{"experts_per_token": 2, "normalize_top_k": true, "norm": "layernorm", "qk_norm": false, "attn_scale": 0.102, "tie_embeddings": true, "init_std_o": 0.0473, "init_std_up": 0.0545, "final_lr_fraction": 0.1, "doc_mask": false, "train_tokens": 705100000}
Below are experts of layer 10 (counted from 0) of a mixture-of-experts language model. Rows are named router (the router's row for the expert), up (a neuron's input weights, with its number) and show model dimensions 0-191. Each number is 128 + 32 x the weight over its row's rms, rounded and kept within 0 to 255. Numbers have three digits each.
After each expert's rows: a language model's description of what the expert responds to. This comes from a sample of Wikipedia text that the model never trained on.

# expert 31
router:175115150103106149099089151147179096107096101101124130136094149132137110207091056079082106153150100151159094142163150113115113196148075064155166142131147134167121137155087154118153113165196119088169143124123120123141171113094178145142178164118120155182070161130096124136136086065132114091160126197143115179156106122104139149095133152069137078076137098112110107107060122073098146131106099155141175175107128134159143157137132121148087121173138136150103105117147146088147180088154082115107146124150154166113132120147190028145201164104121114079128133115074102083172113088109124171
up1:136112139177164157151086094097179166125109106141130147129148120102111123183083117085135139161102106174156074118170123085072134149134137086120105057093136125111157117066147135154089149119127084158147128075103138059059181098102147095159144116155117104156145121141124059096164111153093096106142113129120095123111171107150140110040142172125070127105103121091061168091102145153160076102148132126137135135107073131135161186127123185192131112139149133157104162084125148110126187067112078188117225131112162164134082134103127143112114166133163150080118127094116132145171188084162082124
It responds to: Syllables in m, names. Syllables like im, om, min, Ex, Des, Com, as in cust-om-ers and Prime Min-ister, plus middle pieces of foreign surnames.

# expert 24
router:154113173106192114104121154187145152208091153071150146092147156123170134166090169130077154141130115114065121157146131123129187104152100101102064109118146155151085176095145171100111089108166093103065194066168132122186120157130080173166162035099110109155114124188164169144112153112139069128155125144142120135165094170099174123076085104093150092164128133121123120063102102083142145157097076146144186122147130136137118114162094159208086119148104117135118127090097123129074164105178114161123154161119126138108106139161120117111122108100144132098135165159108103079117106130147084069
up4:148141120137168110105165135088139135096143123130137106104100101122176150138111213108080122144124098126102153138142097106124123117056122094146099107152097161142059141164112135136182123123089143138120073121124174154162101105138190080117158108120159043149130034138156179189146115119104146111154136092197074108090083146097106052132156150067148167151162119110177145074124069145092138137109121093098112186153148126098124160161135155152168147110152141146162168154141143121154130081181095148142144179142144144153099156110118077124158124141117182165124133170029095064139104084167168130
It responds to: Headings, table bars, decades. Section heading markers ==, table pipes, year stems like 197 and 201, and word-initial pieces such as inc, doc, Div.

# expert 5
router:180140122068140114147172097145115156189150094111171152144075161089107149198084094076059077120049156216136094125138136166160121110107109157083097125146154141107139122149120144120140102147137097089123131123134088100108125176137145187188140090174157099137141164104113089118134153096148165079106106152068128085137154184096095155141164115115073129105089154116084126099073083153151113135088097179118149148105115157156077138167118124134142155164111087190077147119168162114081202161129183173143152128159136105116140146099097117130140116129116092126142183097074146125118059184133153106
up1:122139204072100119073144123155125095131162101170129076137130180126093066146131108149095153078111141158121132116151121189168138091145089111106150125112112081148111121192123117104163125141086148087073162111120127114088134153142110180149166127102125136128189047124115123093157176125177120154122154148181145114099145174167073092124165150122130085115181160101134111116106099063039156129089103151124138085149131115165162162105092142072104112103166146055139104084161137091135163134137165122105098101121140166142145168153149089127126160128168169121122132096028094119177041115147081105
It responds to: Table cell endings. Last token of a cell in pipe-delimited tables, such as numbers, units, Yes, country codes or player positions (MF, FW, DF).

# expert 47
router:120114083095125111165145136143133102139120098114109193155107118082114136113090107142126070083118076148172104187156141124090160182140090075176183102097146148151124125103091129058179087132131100128168091159143118172086142107129122162130152179153166097122082164142061096127190119094103158093144134178111171151148128193139129132083117142130183093118176077117146145135114110086104168146112097186137190127166114125123141118119153117149102135140144147166051128114128195102094116169090151145060167124177112133099151119156047141136085153145142151188075130079146074113128082130130154199
up0:028116136061123149161113117088111118140174088122122096055103103156174068092132158142112087128122128160215151095160122122145168131084132090145113101123137115107112102107131163119192147182155118132106135138125095170096120125159140118134123161105113112148146114166150150087122181088097157124114150164100078151117084131086204117157115169160182107097156156104156146147178145122124140180159047094154144094137151176064176124160140127142140131148148159143167109137157180142126133107156098247123129146063132125152166160157154165127115146126162126191155166128096111138183147196141121151
It responds to: Hyphens and n pieces. Hyphens in compounds and pieces like n, Con, for, inter, non, as in old-age, Award-nominated, self-released, Interactive, Enl-ight-enment.

# expert 36
router:150150163102147143124169164078170100161199083132096136094064167139166144121068070174088109203100111101157152133092096142100110167094108121126103083187173170097069139150181135101130176118126099107105097108119092169108076150136131159149125123080112108107127127132126137084169153120175110092135140148086133184163160148112099141152161156123112150085134191130179153057101099104088122089156168221143117136100096155121132144129178079147075157164093131177100115143185171143111156157130077156104084109173118106164166117125206138074094097133142111095102120144143102129132107154126117119
up3:164113112106124125107149094141094172084161122139086176065106129120142125149067125178144123115079135119130119147102085157149120131138116089133114159166125105102101108063114127093116080122136158080143162128125154098152118075170146089142149146117144167127095115131126122055118155154119133138194143049108136144142104095117096142102147124098082116109093156118107145178147114090065152163095209042118152177127111131159089064126057122014111152101086164140060162129109169076160056124142116107101110115120141085200112154183121123163135098130174135127120147167171111107106139156096115167
It responds to: Line breaks in tables. Newlines ending table rows and lists, and capitalized two-letter word starts after headings, e.g. Bu-ilt, Wi-x, Di, Be.

# expert 42
router:072058149162112141086118133078118076125102118071155123142078132118120171182127025087109082101102116148166118133111144191141074161108086107117079168136120145163115129056126153094107136085145177090097185129143103117092168127131215141134158128100166114168081116139126116177133152116194122132154114152085086106152192112087114117196146165128142161091109139097146101159083141153073136156160087165113183116143089132146104102158164098133148125161161134144101105138089130152086148159145140135086122151137162166134120185083124116114237126160145115112182131168125145118105147119132099106
up1:143137160172145134155115136136097092147125141144141124164127158088151095157161128140155044087127182132122116132051138127119127225133097078132099117086049140108130124116175126136161149068127109086111126103175137067126090115144106140169080077157095147031091124143103140125075126071149110170155115062128119135135178152125105079132052164090151172077102092151069079136149184077113128110132127107094152129163138116144147119131137152141116180113088217129105184138128194099137137134112054120138131128150141143123125127118150129065128113068147108163180092149137090122105144126135152117
It responds to: Consonant-vowel pieces in names. Mid-word pieces like ap, av, sh, j, un, ach, mostly in names and uncommon words, e.g. l-ap-wings, Sl-ov-akia, Mass-ach-usetts.

# expert 21
router:191086135076138103151182118149117102153202125091155175138101180108166152150101140123094107127102146173126129184138197120095151125171082063106131089072139174149118080155111169056122096172172092094151111081133056121154079105153134133144123092132169154148099102181180079136183136076154179104150144142128165104105171139067141153129105132162053118081203090151142118113064131119151201160145126131164162125161098109130150094130129061133108137158102086141137110103123104119141161138127133127102088129135164083119136188122096094112144141131157097135069153122138125123105110171129112080
up1:115125144146227063172099086106122152174127132165136133171101112149116092142195084127119118147095110174098138134158106121098109138079095095112069085136111123120162138118058175126105131127067080113139116203119162108108128102138093103143102100109105111120114120157106129062177103222130130152130119164121124105101086136173113086140093175081079142200157115156094135131122172165137187150163136179155126110151137152171059040116102107184124138142129090086139066175125117145072157114152142153108127132164133104144090187085112152173148119216115128143147114140137126127125145120143121107
It responds to: Sports statistics tokens. Numbers, scores and words in sports records and tables (yards, carries, season, League Two), plus word-starts fac, rec, dec, suc.

# expert 18
router:134103111101129137125154121151150054119080149144167104126122185105164113160116092158129122118158134200117059172082067117045173098145086102112120127106171128137122072097133090127123117127161134127188069133133124165127210136142166147185167121119153161135117180135089163100159147116101178118158085187093128155133113129143116144149154126144171099116164103113145101069164080063101183109054075157157135158178112115149129148194107138110127151168116129137125149183111145116122225134097102124130094136125144105124120060101105127085146128137127108167121131129042126134193090083125139116
up1:100154137105119096171171134159085114118103172099123128131135133121091153138101115169122095172161112116100114131154101129095135164124089165130103135124150123104092156094136134154138148096215158143160073108112121158164177124084099136118113131163178142123113069123069150124095103111101168123105077129177146103129153146165130130060132078135166184130144070098140109092155177139130162187142119185078113104089065094138113071135060117104113173217106113133112135167094192115137144176119147131119120138158130109123083062179151142129111136106101057155152194156073088198096068179090111124
It responds to: Name-initial syllable pieces. Syllable pieces such as ur, ul, ar, Mar, Bar, War starting or inside names and words, e.g. Bur-nett, pen-insula, sched-ul-ed.

# expert 7
router:080139183115155177162139212108110114112120127138108183064112153134136158078108074119069132128137127117107055141102099132111143103137120138153151178181131118157088160108139149124208179149097174078153062096093080105077116088097118154133202151112071109178075075108118140168156123147167109082133141159142123148118127131091119144189138128107100147155165147125188148117116139110144151105076161182144154133115138132154198059102115105129103149151119150120121126180094150059143174088099103122139112132158130131143156099113166107077173106106155134106155125126134131060137066067176155141
up4:165100115130122063099149107047141118115115164140128119164128139117146088117116121103127131161103055160153125091192163094092149175151123163141135080103111135090176159089165131083159131085113063137115114160108133107100168159149186158115090083104109118175145104112103125162141120160095124099132080131122117080110080119121095156148159071123129112062114133153146159059079126179040112093098103125093114114192116122137114152119133136088146063140078079059117104102092074114154110052177099107147124136107120118095115042137181132161168131106086093059118102125141128099122092118095153118
It responds to: Word-final pieces, pronoun it. Short pieces ending a word before punctuation, such as it in ending it., e in pole, ase in release, plus name starts.

# expert 6
router:114168154142128140091125131117119128124122116082109164135107102083133169198137143114111108083026109080125118122139119152188116168142098110144135175160106162161073138139088108113163126126157127075117130119080135131121144073158098179148163094124114109155122064155093142140106139093127106082136084162078119149212177137086152124203102122056126101089166130109156059092079159120086117116200137111110150167186093172132179134135123117125099162166164163111141132148165169070157130136162125185097169162166072162104155110119128093105083179078130142075162123090129150158148136140139127186
up4:127165127163171149123115164119148109146081119076155145113101165126095136086166099103182030156118143156161151206123170124133184127135128132209111132106130133111163133071136144083173090143103120138082161144133102091112149142072122103107126069174138145112126134200116081118158123126123104133181132170121112131108160104084122097222095186154152185135116102104169153171154147115110121130097095101055150092162122132156149096109128165070147137127119175137131164130159149107154193144137083105185124116115105139144148117129119186115101193215136131110119168080156163134177098183130121167
It responds to: Word-final endings, periods. Final pieces that complete a word before punctuation, such as Roman-ia, c-m, loc-ation, plus sentence periods, often in taxonomy or unit text.

# expert 4
router:153093137091119102125110177160176128138084123067144144134052148067178138122152099124142078126162082204182101111094147078119067147129111073156151135163133142148122113128131143099111162099149133082174145068212134121143127132179184211123158148091118142133058171136140067141164141122138101093183111125126085191106166109130123193124152156096116081141139144115126108113133146125128125134137154171200133113133095137125110111164123065114052134110135134167079111154092152107149145096185151116115112128186128129067157137163142050127154127113132125114178140153076081124152103084127165129
up1:096123113081123117077138081113140129123163148058109193137103052109144130110089137099079121105089096078099090077083171059107112112091091183137139088136157178066127073079109073152147097107095174130135105078110093114104146080136157156084169128121133188090062121095116111142112135151161115137116132120121146150118119125129121106144104123174145158138125128090124068116113084152106104167101130135107174142159120073186069119121090086117100135123117135130128114091162148123127190177169149143143224078151139120093111108132146073097145102147159107096173111164209143078087089117146103159
It responds to: Single consonant pieces. Single consonant letter pieces inside or starting foreign and rare names and words, e.g. Sil-v-a, brid-g-es, D-nepr, Th-angaraj.

# expert 45
router:158120137099122114092106200141099162119159128140114174106066152038111179149104062085123061185145139127149100147134146153130123129097118043153112126162192171153022136145165139125114128169202100095104134137172105082112142153115154175136170164152154076145099154150095130149098112134166173128162141198149099114111087159121142143183084151087111146107148113095126125132156110097139081147127106167166127135102106125146153081147122062101106150160114159203081102174142148091103154147118134158110138156134115155139160134128091124115134104111129123084088133087038104128158118095161091082
up1:062119106215148176131157137115118140118130119141087099179101122090187133158123165091100155145132188154101102202144142188129116141125105128103107150118103144138176146120071064062119114176077164119152063133166091119109104089114094085156115078106156103108135124159140154130115103135121109174099169127070118153112139126099096096135151125119070095168159122082138140157100149066177142151140119193148092090152110084166134162159176147142182189120147140128136152111144157110165122162153156175148101144163128150093109120128101068096119097103136074061108139186127174154096101053125159071
It responds to: Word-ending syllables. Closing syllables and apostrophes of names and common words before 's or punctuation: B|ook|s, L|ord, air|port, Khrushchev's.

# expert 13
router:202086151057177112149112135096136128147140100103146142111109176098140139189065102132044132138124162136162072150136151124151122140127083147122110102121177158161083120130113146092212133140182115102177135125077127095114134130145135210176113083141114110177067132152134081083168145079148168070160105168092165111114190223111078147125109130104145092125162172120144127132041129083108137134133101176156146180141096117125094134101103117167107153133122094146084109131123143140154199121160145139113143134170100072111153114161129095121167106094125100144095136126082134111081088154111091101
up1:199098148180151127084164182081092114165136148084154130125120123186153094142133157103125121094151127129171081133127190159146136136124129146115080075129087176101106106099141161202174138165142174121153087109125160172088102154048136131140088120124103123139097167183164049159161125135134151095204162149138115165135127133115171153181145153119167108110108108107138158162133146184113140076116126137140133155119115078165177083113118180106069125183139088169088154157141134142103119109130175151135127125138146134210154058091084128133092108106191137154183156191128109109154077110138163101
It responds to: Name-final pieces. Final word piece of a proper name before a space, e.g. Fi|at, Fátim|a, Nogueir|a, Hasenf|us, often in species-author or sports listings.

# expert 2
router:136122197070164068103101099136155141122113131109143123112148130145202172154119097104160134150124119143078144106106188145094136145098128097091084138183061128132149068130099142122134082139173106054139140115025146125112158196158126132116110113110113113143079185167160155086147136122185107132116129186072084156163110195154100193150096105114086123112140161089103107128152081102097158159109112146119156183088080163116091121143115106108104185120137134132115140070166152137206190125144147184098112137152113128116136129197143141163116084110161107114133185108094145138099095124162114169
up2:105185128084129140136150114106116114059140159118149092180127106077119188166110140126115062108132143140106116094113182129075147133151144125116138125151081132135104143113077130067103089147134166150076161124143141146115131097129131110153142088131142164117112171150189102105086165143118146193144154138075177145122136106102111087155085142106108146120057138110173109155175129167133094093155107145217107187130114176187156079116053120138114101190127118119114069138115160140159107130084116192131176149153155105074203128135202104131075163154061092146109171085151135173094114114157127168
It responds to: Commas and year digits. Commas ending clauses before and, but or which, plus final digits of years after 199, 200 or 201, e.g. 2018.

# expert 14
router:181098152104110053106143171103111126123083168139128099117108156150173189171111114099097136167117174210112105154117105122111171134094078124158122114126119146150099117153162168095145120162134087095082074115060116146125161160134167158154095094162109125155092133159123123059165166139164122127095123176110090117182215215101132125116106177089111106154181157138111119107087102111119136169134107112153143110141092155182082106169129136096164167114160087192125116134084160183154178135159169133132086186173114068146115121105092049108123089151137105155133084126128152148149093138129128073
up1:117131101078160152109127130129096168113129142127051129111139177159169138069129142093138099084159086111127147119093104133111211115177069207168173148175148101184145114074131148131067156150141142131140119147130082112113091197146127082119180126121117131141108156129159171189111136152182128104109133136151139183145114122086121135143146114139099146187101160061188047167129139110184193130127095124112145165163088206150157120103188113124174148120141077145144107127143161173155179106132102158157115122141186060109109147079111137129137093175191135164108126155137109146149136163116159130
It responds to: Commas, parentheses, stem pieces. Commas and opening parentheses after names or titles, plus mid-word stem pieces like anc, erc, rol, plac, e.g. Chev-rol-et.

# expert 38
router:113121124111132054115079158097183105086087118155133167062074137111172141150090163145124092086115151141118102158147162145095142112091081112147105138159074196116063173134206149093163147151124111125153144077102143119088099127144116122159118120135137161107138132192073117107153098063119105152093094188142169162143169198094091159116191153095130119128185174079165119109000095149114144147093153164114108145126071114118138116135158110159154143138147086157117144150094135160182176117120154181089100136161107131122117102159116161069148151140139131129157160133139161081116113130085153141
up1:084185100150145150118087080091179143056097096121122094086068080091151063130149131158085155104141135149101168126068144133099170119093112064135159136132139141108150145111147153149163179145122146114181149085134122144114161128124184154119188111107095111124182119134132158137140119083174146160107075093123129131117079161157125141177124141132132093129183088149160108187091098145160099172176134115102141110158110169084146221144146142145132164146158143129135103161124120118155118103106107130070059142213193140158101139108166135123085153083148068140154058148114106130077138151109096203
It responds to: Conjunctions and article a. Conjunctions and linking words joining items or predicates, such as and, but, or, as, than, became, plus the article a after is.